python train.py --num_hidden_layers=13 --hidden_size=256 --n_experts=32 --experts_per_token=2 --d_expert=64 --d_shared_expert=128 --hidden_act="swiglu" --moe_layers=[0, 1, 2, 3, 4, 5, 6, 7, 8, 9, 10, 11, 12] --router_score="softmax" --normalize_top_k=true --routed_scale=1.0 --balance_loss=0.000777 --balance_bias=true --router_z_loss=0.0001 --router_noise=0.05 --init_std_router=0.0088 --lr_router=0.000613 --vocab_size=29678 --norm="layernorm" --norm_eps=1e-06 --tie_word_embeddings=true --optimizer="soap_variant" --learning_rate=0.00287 --beta1=0.95 --beta2=0.99 --max_grad_norm=0.5 --batch_tokens=[16384, 32768, 49152] --max_seq_len=2048 --train_tokens=292700000 --max_steps=9148 --dataset="wikipedia_en"
Below are experts of layer 5 (counted from 0) of a mixture-of-experts language model. Rows are named router (the router's row for the expert) and show model dimensions 0-255. Each number is 500 + 40 x the weight over its row's rms, rounded and kept within 0 to 999. Numbers have three digits each.
After each expert's rows: a language model's description of what the expert responds to. This comes from a sample of Wikipedia text that the model never trained on.

# expert 19
router:453532524509492479557490489558466545464519522589545523502488470539491516528464484452562472454503444411445480506540551529458489493558468501499540505558523426487510542496445489537495538506448514460463483490544462515553524477458500535390509498437562493526595488533533526504510436521545421427512548526503494518511513475537493475489498503461493486560574461546502544524541536489468509444465475522566492458482556524560522481570449447506557549555423490461565483516470588546582510510464489468561510571532489532524526505473512485595489502533493493414488504454492526479511533484504464517508463642449483506502510545480461476568555483526495466501502546454533532533519512558517531525455463527454531474452551382370559497477505518442521471474439455548494474526476478522525539494510498
Description: Year prefixes. First three digits of four-digit years after In, born, or table pipes, such as 200 in 2009, 199 in 1996.

# expert 0
router:466519467533463475549503437514495610458542524540505494506441548570515509494474516521522523444475483450459513450522523486480475477548431524467498507478513425455517530499458563529554529562526489417397495519522478515521487492522434516419524550484506502478527496509527496526548500492452406483470539494467563507534605443475589466527527543467492493507472486527530474497538578451479529430464493620464482453525549531518436420558440505466541537595490459487527450506478588474580559527505507490532462542488518531472491473484522519602518467490529502464507494461470568552567485529492494570474472531438401482478523485470431475499506466540541488590471501479524514521566550508515533535450460522499531504453574468463521523477518497468543488472506469527431432499525479545543525472538492
Description: Coordinating conjunctions, linking prepositions. Words joining phrases mid-sentence, mostly and, or, but, commas and semicolons in lists, plus with, including, through, such as between roles.

# expert 26
router:469566521506469487563535474498521564518504573517537528562506510563453453590476461544530509437467471442471533413532535526415419441538513531506470513528494471500512566515510475514552485518505516465463507576540548562547460447541430568523471558508499484462604498545474516500464475517527482494463540471550554524494484492506517529470526603477566472518467530527456540527519563479487498475451414545493509520460540506539472476572480517461503543531460501419515497482498530493565527505529464539564475556493511562473547534455557516516464476474514491491517508453470522442485557537529470523507440495489462517450512464432470447473519493503574467532431482462465543558520568540516549530458471567456513426459589430453575517491479528451513493516447491509477414529514464575536540433464463
Description: List and field punctuation. Colons, list dashes and table pipes that open infobox fields or list lines, such as Political party:, - Clade, - Atom.

# expert 9
router:484542536510496463550522439506463569522541507508507530495439486562538499543494470487559487515469489424473501454599571527428404467553452482515472417509530447461524522547462474536570518521507521517460465473521514487584541481514486530513506532518496453494617446514519544491442527498550481508469526457485530494476562475516496473509505555452513526564492502504454468557495559488489509450459477589595577484500541527523474476521488485539523511534433448460512490535504509523572532537474510532547563573519508529485509562470548488510450503519501476438514463467425534465415527557554495606487424532397525494486508477464487526552524449560550493517480540413553563543563504507517549509441465525465464525470513471436506456530503510478557484433495503581456477545518479519539507456445485
Description: Sentence-ending periods. Periods closing sentences or abbreviations (Temp., Approx., Cat., B.S.), including decimal points in coordinates, closing quotes with periods, and colons.

# expert 24
router:501541464516489481530515443506473606519508535575495584510449457541546538537450429496526481411495422482462493462530523491499430503506464538540537528517502496471498492526476494519558528528460539461444381523558504508556476469477469545455513547508539477463511441520524516564564497504468477462487512530490571513511478439525463518490499536474509530535496506516537543532569577508499518465454485522478527497458522551534428486502483474437533515542428470465553549522470549502480553515505520519533489554524555540517533594469515504516556516469501415457460509502409496459537539503545497482487457525378504571506554530533473476545489546518526506510501566463524496519468528541489550545451394502524552473436529424482515491504446592489538454508432455502407414586503442517510535462508497
Description: Determiners and possessives. Articles and possessive determiners opening noun phrases, mainly the, The, a, an, his, their, its, this, often before same or first.

# expert 18
router:478541453498496423582501439541472497485522662508483532527451488553479518511452496499550514443459458508447495461541509539426432523531438532472516559497496465531558572531451546485565567517442545445435506491524399485539516445477452556481463524464544493578522456543526527528515534572497488471497492482521473535468485497527486529474487563443513486536478499583504447519489543461452521474496479519452500437441563484490471483485464519511521582549455439438539489494477535556546499487427516474529532551500496489553470597506503495559537522513530509462480501533486579448480566541564494562553479577512512528466546488456491533498487476563545517550457546469503517532517562536495533537467439544474523511479521462415562508484474525458507499493472483509421442547514462515487557435498467
Description: Measurement units, coordinates. Unit symbols after numbers, such as m, km, mi, ft, %, and degree, minute and N/W marks in coordinates and population densities.

# expert 29
router:489532477577519489556588486550524519462494508534568500484477471590534482483471493474536487483465519455438467457483566544480463512488459590467551527560531455470580535544430520484543491520454519393438427537569496497525517489468456507516462543486586481460606455538494490472541439528537451489478486537495490535534489498526441526522501518516531464599544466522511506522542523448474535484428451505486440406509551523514457480523482476451588506581439469442512489489465547505528513536508511486551476533519493512551529552485555504484537505530528476479462506458486566543479534511539438524480457527501493536488529506434494477503534567524486498516497562444500542523521519531555516574476415515470546463514563511420602527526501523493543437480433450515433416541469452488505510454529479
Description: Title and modifier words. Leading adjectives and capitalised words in titles, award names or infobox fields, such as first, New, High school, Best Main Title.

# expert 23
router:431527494515466472524453446546501502506523523519515459523438510533538511461512474502537509444499479426453502477517526513476514465514397539475548512574469468519540500599468543533548550544451523455444489527519458493574535499513475505493499545492519473507486458517485489540525469546530448447483527533476550520528524524494564462546480523446471492553537494526493508510520536474411504467433449499531521473515525530509434469560462505494569519583437452496580526495505553507541572586495521487522486544483483526535517613460522549526560463494536482425479465463506501516541538489503469558490457512473457518433563541475452493477469513539507504530492526459560482511555538560551558543418374548496515500496546477443600509463466486455497441438512502565455426524550396523574564454512494
Description: Topic nouns. Common nouns naming a field or activity, and word endings like -ation, -ing, such as music, food, football, public, recycling.

# expert 27
router:496561551507495514535516481548467518490523590554555552472472506552458507527402478511570446524447453520505456492587529577490442460571454535521525509524497445489490502550466528522549544564508526415485475526531513556581511455489435552477462564449559471504504495497477487519529488516505498519422553433455539513484545466521505531543440552423493501482544495483523521514510559490453487474466450540478503511441561539547484498491491449472507573590454479465550487541526534486513484473464431541544507528532475527549505522501557478533498540501502502410407467492447535475473538521474537578495419501461490511482494453484470502511553488501561484520506536462529531514550533546546522570466521539453526476447562464446521531435505566450460516462460416543478439565495505539607518432478513
Description: Clause-linking function words. Words starting verb phrases or clauses, such as to before verbs, that after demands or announced, which, who, would, had, could.

# expert 20
router:444504476556420486531500391487503501485571554490497517536468469542521523571462497451521460472446454502462505456488547510439452495516414536526528537543527502468496581497420497495548534547439534503421455549507531493522507446537525510476423526504529473487605465468510488514502467540471452544486549503499481536437506520541514506494413548472505485497509488501517522458516546426431502467455459544530531468482536530519467473519492529490509539576418495466527535538517600521505566543498501502579488612518482512502589501461490503551513503471531467467509479493467550510512546510497520585474450553473502535510463493480475459469539477562500562522424532480564502538522521563475478557529445546464491468513581466446543534448454494446518514502548512533376466533556463548567562459466506
Description: Opening brackets and dashes. Opening parentheses, en dashes, slashes and section == marks inside citations, scores and tables, such as Munich (GER), 6–4, 4/46.

# expert 22
router:484534524553500491570488481521500488517508526511489520525461464542479533542477506458528537430486472489459515463532519537489466450562475534512522515462544502551539542501471564527513512528446567440437496539538480524558571419515412532453511544472544465474493474538511522520530520557494485468483525506488497551538543492527523468488457532500502479476551505494522527474466552460501492462493432514524492448517541519492439455516427412500506576519433485459543513483500523489500568567460545569493526540506484537506504510501528458536518498540503401389510465486478488447514562567498451520483463507371479586457521526473418477516531500536531518511479520457549500573572571567530538567461432649501527493499541449429583509485452492486513513453461451567492464571532491510560509485440460
Description: Word endings, taxonomic suffixes. Final pieces of names and words, especially Latin species and genus endings like -idae, -ensis, -ides, plus surnames and Records, Airport.

# expert 12
router:445474516543437463547533449590486566489510513539483498506425434586539509486464509512546486514452488447483434465546521502456426488543390534522494556566464479515519595538479534484542531570474456459469498555481475544537487475538494526438516510413551493570557452488535476524490508558514525522473519530503534543491498456546505517513504495427510482502504511545487470535519556521454509423444474566494512462483549509511497381538493498525570517584523479458480505562523514523535572489472482469487536548551510511480546526493536476546514486534503433481447471508467494519515498516505500512488380524523473570493551481455462472505552492544483440545505541529514534533515526500502574599446427621449543485458510459430522489461473542479567442467484500483452438521473480517564489510522522
Description: Mid-word consonant fragments. Short word pieces inside longer words, often after an initial consonant, such as op, ac, ot, in clandestinely, deregulate, brochure.

# expert 30
router:476547493549462482599542484582483507526465528536526537556488464596519484533447535449535505458493486486452510454555552527462437479535505471492519490539520400510533573473438528518545509555486558458464469559523540500535561488530390492501575530493520498561546482507463499505574494538500466520465552499507541528475513506522500484516450535520485467526493527533508535484513549472484457511468471512449453472501536576499449463524468490499488568543403461418549494490504558507541503531484561558554530567491449552492517508488482508564531500507471454454418528457444524535498487509526460495495410611460447552479587516432519469519534470517492485529524518484539510567489547522512548564505487522441554469439513430394515538483422578468491493448457478533491445486512484522506556440510519
Description: Digits in numbers. Numeric tokens in dates, scores, years, statistics and table cells, such as the 7 in 2017, 20–12, Week 4.

# expert 2
router:437558509542494538514552433552473493534473507529511501541458482510508519532441476510548523448477499459453521467517513508490437454518542534503472481533539455481525496490382495454591543529436586478457447533493491536552499506528407518523484534522528478522590456540505498504542485509510468463485510496529477490527534505547484481495474527524492510526526488518517560479592559407464476451449419542480419486514547542551449494504455461473482559514385446444544537542452521529506546613513523536511501562517475525559507499486563518558479499504554467407446486505514517503547526533524520506436461530418483538479536553485459470538536513518518529557485513470493494526542561544531510519479446590482508514494507442418572526478507571480493496443474441559477452586507541521538538412519491
Description: Place and nationality names. Country, city and nationality names and month names, mostly inside sports or results tables, such as England, Japan, Vienna, October.

# expert 11
router:506446528537494497501532429537473518527526548514514528492484473553451490449461473518581498435483420420494461486543549561417473428481421533572515524577543419486618494507485527545527506539522495457447438511522457485494577506495400533480497556469549529522512469569490494482542456554512464482461513522490473473496532499545537496573488548480554502462527513526485477498510557479478482467501472506504527494443540548564456498484473454496543510585459493471505527538525536549510569510527520502561522531567507529487531477490563509505464495531524460442491539511474529482518566546485518575447455557471513489432509461441478446532558515560529513533517548405556526512569528555472562534507480529449537472542518464414545506525494507513529466436473492533481423520483419575538542407474492
Description: Common abstract nouns. General nouns and adverbs in prose after an article or possessive, such as a way to, in an effort, based on, well, due.

# expert 4
router:455514462543441484502533446612464499502530523488493520526527499552468485515510498507558500463462534450510489490532552548432433444537460537528492497516453480558572550482465577554528517530450570439483429516533471488515499476498434551514530563494536460557540482496525494545520480573571458484443489494483489482525541477545547467536525569511518496479511487524511488498440560463459427427486438515491555460450546481502471487554446474558467489510452470439535473524476569520515546540507531504557575573473523547566567498479507447522502578544514464467454498467515559476501528508539513517480468526439494483444523572483495473471508538477563509501440525419486512558549540556540530521482412579481481507468557469378610508452476514470534498476475497518515425559478429519498536476465525
Description: Infobox field nouns. Nouns serving as field labels or headings in infoboxes, tables and section titles, such as Location, Votes, career, season, signs.

# expert 28
router:474534513518486459544574461494521463504481539600529528490505467513478508528466467482543507445455438515489479475554544547421466458504420523527531476552515504534578486489421480519544512549457508447517519557547503496593525538557407516456463565531531476514523458513444491502584481510538416478466491513496530533478503554580570471532538542475493445503459518560489537483538574428459537474465491583523474444466520520533391425527404513530509537586455458444519457477457531581507522551513516471552571563539497592515499518510543528539532527485480481482470477507435529494438541530552503514491458518490467515560526499496486518514522517516503502514458492443521481519526489543511560553487475519536525504481589421434522512515446538441557439514476455524466462503515444475486508442453504
Description: Participles and determiners. Past participles and articles or numerals after was, is, to, such as a, known, released, held, two, guarded.

# expert 25
router:451557493499513527542475470555496521538530560536576536484506479479508512564483502478526516428454462431393459438525516529468483475525457514536514525526502430486610496534472528508529501496455506460445450522525519547534536479483492511462522521511547444503550447573523489497517504512525467504489512496493506542507522473524539486496471527478503470540539508509479527488530517467471515466456470515516478502480516516514395425555473468462484584563417463429543500533519524472552501558441485514509494556516511534510544572494582506595526515546520381447479506531470580490500571532526474527506441576450496587454507514486445455521551519494543547534522548447556485524507572537527507554420415561484568485473497426461536521507413547460524477482446447547423456523504470528522485437472451
Description: Rare name fragments. Odd fragments inside scientific binomials and foreign names, such as Cyrt-od-actylus, P-til-otus, mavortium, plus stray unusual byte tokens.

# expert 21
router:510494495497469457516526420515508498517516534493526551506493501490485511535495425446545563488482426388512492462555575461458495498553470505502497514520516464529553587480495483574560480550467525474492396547523507458541495448485381550509540568459530401479550427564525457501496473568484459455425515487513514491506542466533531479551499557493535514514507547488473514545449568481450523463477426530481508493496547529564475453523446518533522525579489473449536467528484498443562524572486521514489552548467518540489499512455498500586481551608590479478434477512423507490553530500569456523479445540502516529524524501442518460518497569534524508505438487497534516533531542547561509518481466564504487485513511466423532525465467468492538490471475502556494424569518448531555554453475480
Description: Role and group nouns. Nouns for positions, bodies and institutions after the or a, such as member, Minister, governor, team, University, family, part.

# expert 16
router:487468537535440448466549493558502571522488539537506542555551503517507471511449457486523505437487444499469492404543537520484464472570448502515481444477508482516532601522457557490538536525506522468471480528519511497546463408526572524517502561517494459481558450515487493478486503527472465485460522534522482492489463538515465477547456527473543479497524551552519488498537543510484481408469484480520488482477539540526384470493455471475533506550462483456560503534494520532553566561444548513553536549470537535562527496455510526552539513483499472501503499505417574516492539507534512563511456499439493547483601533502475416471509510457545492536498520470551477595512540536518530549469448567465557477477517443366486498514533591439536458487535386534449418517509484554538565475479465
Description: Space before numbers. Standalone space tokens in tables and dates that come right before a number or score, as in | 0–0 or on 26 May.

# expert 6
router:448477504545446489621544445532535552552522551517529523508493458570503514541457523495529530479454507485468507459549562534434466519503504536530534494500496412525539573486412561555547517538453540447427469523514492537567448482505488517469542531496567448461574515511431500478508510529524463445469507489531515483513577448535488486508523517440509458546549488553522496513489538500444485436462461500508499516468528506498462463500497498545471577561474429467548482469463502449497567567425476506564527534495487549533533527503547459516502492497544459466493505461479621479517515558543487531468454517468501550484489501470478467486562490553475519523494520428454551490490548546491525590454464505554512511384528440460542506499472562427523510483546473543384444560499529539574493477530459
Description: Phrase-opening prepositions. Prepositions beginning a phrase, especially of, in, on, at, by, during, under, as in "final points of" and "traded in 1999".

# expert 1
router:490499483504519525568483487493514541529472508554535515558454466530490429579463448480551512472499485491489473445550581541488436482525438532510538535466528468438521586503435479530521514545508540525408477496505507526500508443501428537518537517510571456551544462522530457556512423506524459501483515476520504467528563579572475507494467562481523505507470525591529489529551550491435509443459513517509474509415529480529484473514452491499472551545459507480540468546488508464527539521427555459566593529517524609491490598454565454538470495455545447423475485545450534483526525558479488509488498533495463544497509468504525481518533505484505537565541547497543493514544565524532486529450454580506484397516549431452512542474498522475485459434449409546459458506487409507493474467482436
Description: Non-Western name pieces. Word pieces inside Arabic, South Asian and other non-English names and words, such as Vijay-ash-anti, Muk-esh, al-Kaylani.